config = dict(
    num_hidden_layers=9,
    hidden_size=256,
    n_experts=256,
    experts_per_token=8,
    d_expert=32,
    d_shared_expert=0,
    hidden_act='swiglu',
    moe_layers=[1, 3, 5, 7],
    router_score='softmax',
    normalize_top_k=False,
    routed_scale=7.87,
    balance_loss=0.00804,
    balance_bias=False,
    init_std_router=0.0192,
    lr_router=0.000293,
    num_attention_heads=4,
    num_key_value_heads=4,
    head_dim=64,
    vocab_size=2048,
    norm='rmsnorm',
    norm_place='out',
    norm_eps=1e-05,
    positions='rope',
    rope_theta=10000.0,
    rope_fraction=0.5,
    qk_norm=True,
    attn_scale=0.125,
    tie_word_embeddings=False,
    parallel_block=False,
    init='uniform',
    init_std_qkv=0.0402,
    init_std_o=0.00947,
    init_std_up=0.0402,
    init_std_down=0.00947,
    optimizer='muon',
    learning_rate=0.00571,
    lr_mult_o=4.0,
    beta1=0.95,
    lr_head=0.00872,
    max_grad_norm=0.5,
    warmup_steps=50,
    schedule='wsd',
    decay_fraction=1.0,
    decay_shape='linear',
    final_lr_fraction=0.02,
    batch_tokens=[32768, 65536, 131072],
    max_seq_len=512,
    doc_mask=True,
    train_tokens=475900000,
    max_steps=7136,
    dataset='wikipedia_en',
)
Below are experts of layer 5 (counted from 0) of a mixture-of-experts language model. Rows are named router (the router's row for the expert), gate (a neuron's input weights, with its number), up (a neuron's input weights, with its number), down (a neuron's output weights, with its number) and show model dimensions 0-255. Each number is 200 + 20 x the weight over its row's rms, rounded and kept within 0 to 999.
Before each expert's rows: a language model's description of what the expert responds to. This comes from a sample of Wikipedia text that the model never trained on.

# expert 33
It responds to: Name-internal ch/gh pieces
router,209,193,241,186,210,183,195,193,224,207,200,199,171,220,160,230,169,171,243,228,200,204,206,201,227,195,181,183,188,172,168,176,188,231,199,202,186,209,206,190,174,220,216,197,166,195,196,238,218,207,174,183,231,157,216,219,194,210,222,223,209,198,205,187,206,225,210,223,169,179,194,211,160,206,172,209,213,191,205,211,218,179,177,188,180,172,184,191,210,193,188,202,233,183,196,180,210,183,191,209,199,207,191,190,222,233,175,203,228,225,191,205,182,182,197,172,241,219,195,188,226,183,200,178,215,164,187,200,177,230,172,219,180,195,210,234,237,191,209,222,216,195,225,200,209,194,178,208,223,201,198,226,192,175,187,257,216,224,189,191,179,236,230,188,203,199,211,215,179,171,161,220,195,208,202,196,234,197,191,189,193,211,149,190,207,189,178,184,206,190,190,191,199,187,219,230,177,191,192,182,201,225,207,253,189,214,228,207,230,221,184,222,200,203,209,162,184,189,212,220,162,228,166,197,207,198,182,210,213,212,170,172,198,183,178,200,194,167,182,231,199,220,185,196,189,212,199,184,223,216,193,221,145,204,174,189
gate0,189,225,191,195,185,194,203,207,204,248,189,209,191,219,208,214,233,212,209,199,204,209,193,207,213,182,197,205,220,189,196,227,245,212,203,191,174,194,177,205,191,199,226,197,211,196,183,213,181,199,196,157,205,200,209,216,174,199,188,174,202,175,179,221,219,264,204,204,187,209,172,177,189,209,189,234,198,233,217,248,177,227,226,233,196,191,221,213,203,233,225,203,217,244,201,182,211,201,177,188,196,191,201,210,166,203,203,211,184,196,197,171,183,210,199,188,180,150,192,208,168,185,208,192,166,187,172,184,192,218,213,198,196,208,188,171,205,245,206,198,255,163,241,174,184,177,234,194,194,193,201,191,215,207,205,201,213,202,180,223,217,194,184,204,216,170,221,164,194,230,189,183,166,207,181,148,180,210,225,219,184,220,195,175,166,202,211,199,207,195,196,199,188,261,241,202,191,177,216,193,207,199,215,165,191,191,179,224,215,243,231,220,217,188,190,201,186,197,163,212,202,206,183,168,212,179,203,194,176,189,152,186,202,216,215,241,163,179,196,206,199,215,211,219,194,195,186,208,206,211,207,173,212,203,188,228
up0,218,194,210,218,223,215,158,184,187,196,198,193,206,206,228,169,200,196,217,204,219,209,207,197,245,214,215,209,256,159,168,242,228,239,201,205,200,185,209,199,155,205,206,171,184,211,200,227,196,198,221,179,213,202,183,216,186,191,124,230,201,215,198,214,228,221,224,207,176,195,194,191,204,203,207,206,209,213,219,227,189,218,218,221,165,206,176,194,197,184,208,196,210,203,217,198,219,175,170,196,189,203,194,217,226,194,203,179,189,166,168,208,222,174,218,231,202,227,185,193,193,182,218,211,147,196,221,205,179,181,225,217,227,210,161,226,187,213,206,195,184,188,180,188,220,226,216,248,218,202,200,210,199,194,222,204,195,189,189,214,214,196,202,191,189,199,220,173,221,227,261,195,180,192,201,188,261,229,231,217,207,240,213,206,187,196,183,185,174,183,197,190,186,194,227,225,197,191,198,187,179,194,224,205,181,149,170,177,174,194,204,184,233,196,216,206,175,187,188,204,188,171,214,228,201,188,207,215,219,188,200,218,196,236,180,203,196,187,200,177,199,182,182,180,204,161,163,185,196,211,207,212,221,213,198,192
down0,143,222,200,192,202,191,186,186,249,162,233,209,194,214,201,206,194,209,178,222,183,205,211,195,222,198,177,207,228,233,169,202,186,220,221,225,244,243,200,228,196,201,193,213,204,201,205,183,185,246,189,213,231,205,213,211,211,191,190,203,194,175,219,195,218,194,191,176,186,193,180,203,221,206,200,192,160,229,222,218,190,225,187,239,204,216,191,166,187,192,182,215,218,232,178,203,193,203,223,201,204,188,184,168,214,214,200,203,233,172,170,211,178,186,213,215,198,182,181,217,179,178,228,176,173,201,171,175,249,212,185,205,192,216,189,225,193,184,186,219,219,199,247,187,195,204,160,206,202,159,197,184,170,196,231,224,201,193,185,194,221,202,221,214,196,202,160,181,210,186,174,236,187,161,203,160,215,198,226,219,162,202,230,191,183,206,192,183,197,191,209,206,191,205,236,227,177,203,218,235,211,208,194,201,186,204,220,200,222,216,198,204,221,199,189,235,191,188,204,199,195,205,206,217,194,199,198,185,218,212,213,186,196,208,164,192,204,210,195,212,183,155,183,202,198,190,194,229,196,200,215,116,185,185,163,175

# expert 20
It responds to: Mid-word name fragments
router,196,218,220,198,184,206,239,234,210,192,196,201,186,235,159,174,204,178,222,216,219,184,203,204,201,189,207,220,196,167,216,184,195,228,208,174,226,177,219,218,255,171,197,216,203,187,224,207,231,203,211,232,202,222,200,217,192,188,229,224,182,213,191,224,209,193,218,219,203,185,210,209,223,181,172,216,222,190,203,226,237,169,243,178,204,170,225,180,164,178,196,201,225,201,205,206,232,215,186,205,198,223,201,161,205,227,186,194,160,211,198,223,168,199,185,167,192,168,229,220,213,178,195,200,204,179,176,212,210,183,199,160,176,238,218,188,198,188,214,228,209,227,223,188,213,198,180,193,215,200,178,205,200,228,174,232,195,207,191,227,220,210,213,209,182,207,225,210,199,190,180,194,230,198,197,210,198,241,187,189,212,224,196,218,231,194,220,157,182,183,212,222,198,216,219,194,238,219,213,194,230,201,208,211,199,200,213,219,167,166,210,175,212,196,166,180,203,177,180,212,179,209,179,176,245,201,209,232,228,207,181,193,199,205,196,168,175,218,179,168,197,203,195,213,232,196,225,195,198,224,191,200,152,231,167,234
gate0,189,230,156,189,171,208,193,200,203,201,202,187,200,232,209,182,220,245,196,205,219,220,185,216,232,172,177,193,148,207,192,177,168,164,195,190,176,203,181,167,193,213,214,169,199,200,230,189,167,183,202,172,196,175,156,215,195,211,204,186,208,229,198,191,170,177,178,201,216,172,217,222,224,180,200,223,200,170,195,225,186,245,178,164,188,212,216,157,183,218,190,196,203,195,195,214,193,222,209,199,199,190,214,229,231,187,184,215,195,188,191,192,206,177,206,178,190,211,188,216,221,163,169,234,191,193,183,162,219,189,209,159,181,201,177,204,183,229,199,208,216,219,241,192,198,196,223,187,185,227,180,192,230,177,216,200,183,187,224,226,223,168,190,236,197,201,213,180,200,222,204,214,181,216,219,237,221,189,196,242,233,230,196,217,219,218,188,217,212,225,197,160,184,219,191,163,206,192,197,176,177,207,181,181,200,191,208,191,211,174,171,208,182,165,192,212,204,231,200,162,179,206,157,191,215,208,212,188,214,220,195,204,190,195,173,188,218,194,214,153,210,190,179,190,184,211,176,189,178,193,174,221,185,209,179,206
up0,227,194,214,197,203,194,180,208,242,180,195,207,187,225,208,220,205,206,199,198,229,224,180,193,219,194,182,218,189,194,205,191,245,181,228,201,202,214,191,208,228,206,200,240,235,173,200,178,203,225,198,199,207,174,197,198,201,221,202,225,219,199,184,216,206,146,222,197,186,224,202,213,206,234,201,244,225,186,194,196,189,183,178,192,195,246,196,214,151,188,180,224,222,190,242,212,204,196,189,222,257,178,183,193,184,204,196,194,209,168,227,218,174,194,190,226,209,216,200,176,162,219,213,190,224,173,184,171,185,199,193,235,190,153,167,191,169,199,180,218,146,193,201,211,218,199,203,231,196,186,189,209,204,170,204,169,173,251,182,182,215,192,210,194,200,220,210,210,194,216,183,199,171,174,175,198,220,197,222,177,216,190,194,195,200,195,186,212,214,158,201,218,197,159,171,168,196,192,195,179,212,212,207,200,202,189,176,173,164,206,220,213,195,192,210,207,200,242,212,197,232,155,185,220,181,203,214,225,187,217,190,178,207,212,200,210,195,221,209,232,162,200,234,200,207,149,219,210,207,223,218,203,215,179,213,195
down0,240,201,207,188,204,223,192,192,222,169,190,224,181,206,208,232,217,187,173,207,197,222,199,169,197,191,157,173,207,200,187,223,216,202,176,192,229,209,169,212,170,164,216,176,198,200,215,207,208,183,241,199,243,216,173,239,202,180,207,209,209,210,175,181,220,226,163,156,186,229,209,194,160,210,235,173,207,183,186,204,199,250,197,195,182,216,209,219,231,181,185,206,187,208,188,209,210,191,202,193,210,208,213,167,197,199,233,192,192,149,207,198,226,219,199,198,180,190,172,220,214,192,197,195,180,207,188,192,139,222,204,265,208,190,207,204,186,223,192,200,218,195,213,202,188,246,218,195,186,202,233,211,197,221,206,203,234,202,193,208,191,234,204,197,188,159,190,210,215,232,201,201,228,175,153,242,189,204,184,204,220,202,219,203,162,179,171,191,167,173,185,187,198,174,192,228,201,207,193,201,210,209,218,207,182,192,174,236,187,213,216,181,218,203,208,188,239,179,187,198,204,224,191,184,213,179,197,227,175,219,191,217,172,202,204,215,216,177,209,188,180,215,197,208,216,197,174,209,185,206,169,211,222,230,226,209

# expert 24
It responds to: Digits in dates, times
router,191,185,224,183,177,200,192,198,198,155,191,199,211,218,205,166,165,258,231,196,176,213,240,229,185,179,217,198,225,220,210,226,184,168,236,201,233,202,230,193,220,169,169,207,203,224,215,217,235,213,214,185,175,211,192,181,188,212,226,229,220,235,225,220,195,208,180,194,161,177,202,151,194,182,222,183,208,188,217,230,185,187,241,196,196,213,197,251,203,215,198,211,191,186,214,192,192,224,203,204,197,179,203,223,185,199,223,186,166,229,212,178,169,188,170,197,218,213,180,164,170,187,187,223,160,211,177,158,208,205,191,204,190,188,209,194,240,200,201,202,222,200,191,234,179,197,194,186,179,173,179,160,200,212,225,195,214,223,176,213,219,187,214,194,186,216,226,237,218,203,234,213,217,232,229,191,194,190,169,191,183,211,192,169,181,207,211,181,220,185,224,195,222,232,224,178,183,232,184,204,201,223,192,185,216,201,170,194,197,195,165,197,185,220,209,174,183,200,200,207,198,203,192,191,190,198,198,176,206,199,179,213,160,209,200,156,170,183,192,194,211,187,216,186,181,192,188,213,189,207,212,202,158,177,184,200
gate0,212,224,232,194,219,213,188,188,220,205,201,217,157,193,170,195,217,177,175,195,210,226,230,189,216,225,223,193,179,178,220,194,187,130,194,183,241,171,216,219,191,188,202,198,213,207,192,207,191,193,195,188,153,196,174,185,195,214,194,171,200,207,150,217,207,219,220,180,188,186,196,205,182,259,204,154,217,209,188,194,192,204,186,233,209,209,225,200,177,207,204,194,196,205,211,195,189,228,196,218,191,197,212,221,220,196,209,202,217,197,208,199,207,233,200,242,206,183,224,208,244,214,192,201,200,167,191,196,181,183,214,180,203,225,216,203,192,226,184,204,205,232,178,203,235,219,196,192,194,199,211,191,265,202,189,199,187,214,220,179,193,219,199,218,227,226,207,193,222,233,192,193,203,191,224,185,193,167,223,169,189,185,205,199,193,176,178,227,224,173,202,194,190,213,225,189,199,196,216,193,203,195,187,170,160,190,209,212,178,216,204,190,184,146,224,203,217,210,207,194,208,199,274,240,186,203,209,176,162,167,178,185,189,240,208,234,212,224,207,169,200,219,190,199,182,218,177,191,198,230,182,210,195,215,174,216
up0,220,202,263,196,194,222,247,171,219,204,202,211,172,182,208,216,206,209,180,196,198,209,209,211,188,198,200,186,212,164,196,179,199,193,185,169,220,167,171,183,182,179,160,196,209,169,210,180,208,189,179,182,162,237,182,203,208,197,196,195,171,163,215,215,187,172,217,197,230,212,205,228,171,207,217,187,202,199,208,190,188,178,216,244,184,168,220,202,183,211,222,217,222,216,210,197,188,202,193,191,181,189,214,164,200,213,199,190,194,210,196,194,184,212,192,198,205,200,179,210,226,215,190,205,198,221,207,205,183,202,216,216,223,213,181,238,209,184,165,198,172,188,176,201,251,209,193,219,198,234,182,202,208,185,187,212,185,207,181,212,215,205,196,215,189,202,196,162,243,178,206,226,198,210,194,187,184,193,183,197,204,175,179,167,201,241,223,210,189,179,186,211,209,231,194,233,172,219,204,185,205,204,159,183,225,217,172,206,177,178,161,186,191,208,224,193,187,216,215,189,228,183,215,211,199,213,201,215,210,190,200,191,203,230,201,258,208,201,227,206,220,174,194,213,239,203,216,218,238,169,211,224,107,200,172,192
down0,231,205,164,185,182,230,204,212,168,224,228,176,210,212,162,238,198,228,176,195,206,185,232,222,218,189,174,185,194,148,213,214,224,219,205,182,225,183,207,222,215,174,208,194,221,192,207,218,196,219,176,185,208,196,220,180,179,220,201,186,208,212,218,180,248,232,189,196,206,213,200,195,198,192,177,183,239,185,182,178,213,179,210,191,192,211,178,164,198,214,211,224,227,169,207,188,220,121,207,181,221,224,185,207,184,193,213,176,180,161,186,185,189,184,204,203,209,189,174,216,198,195,179,223,207,217,222,230,181,224,245,149,193,183,221,203,193,192,187,192,196,222,190,166,212,220,216,190,212,195,170,189,220,204,184,201,213,207,183,211,220,201,214,201,217,205,174,209,183,205,200,225,191,202,181,214,221,186,186,216,216,162,199,206,167,197,177,199,175,178,212,188,256,216,171,200,176,169,206,195,225,176,217,216,185,188,193,216,170,174,202,220,219,210,222,208,212,197,162,204,190,193,219,174,200,159,197,212,181,170,194,213,215,225,230,202,196,181,208,208,197,225,190,203,186,178,232,186,140,202,230,209,194,203,207,200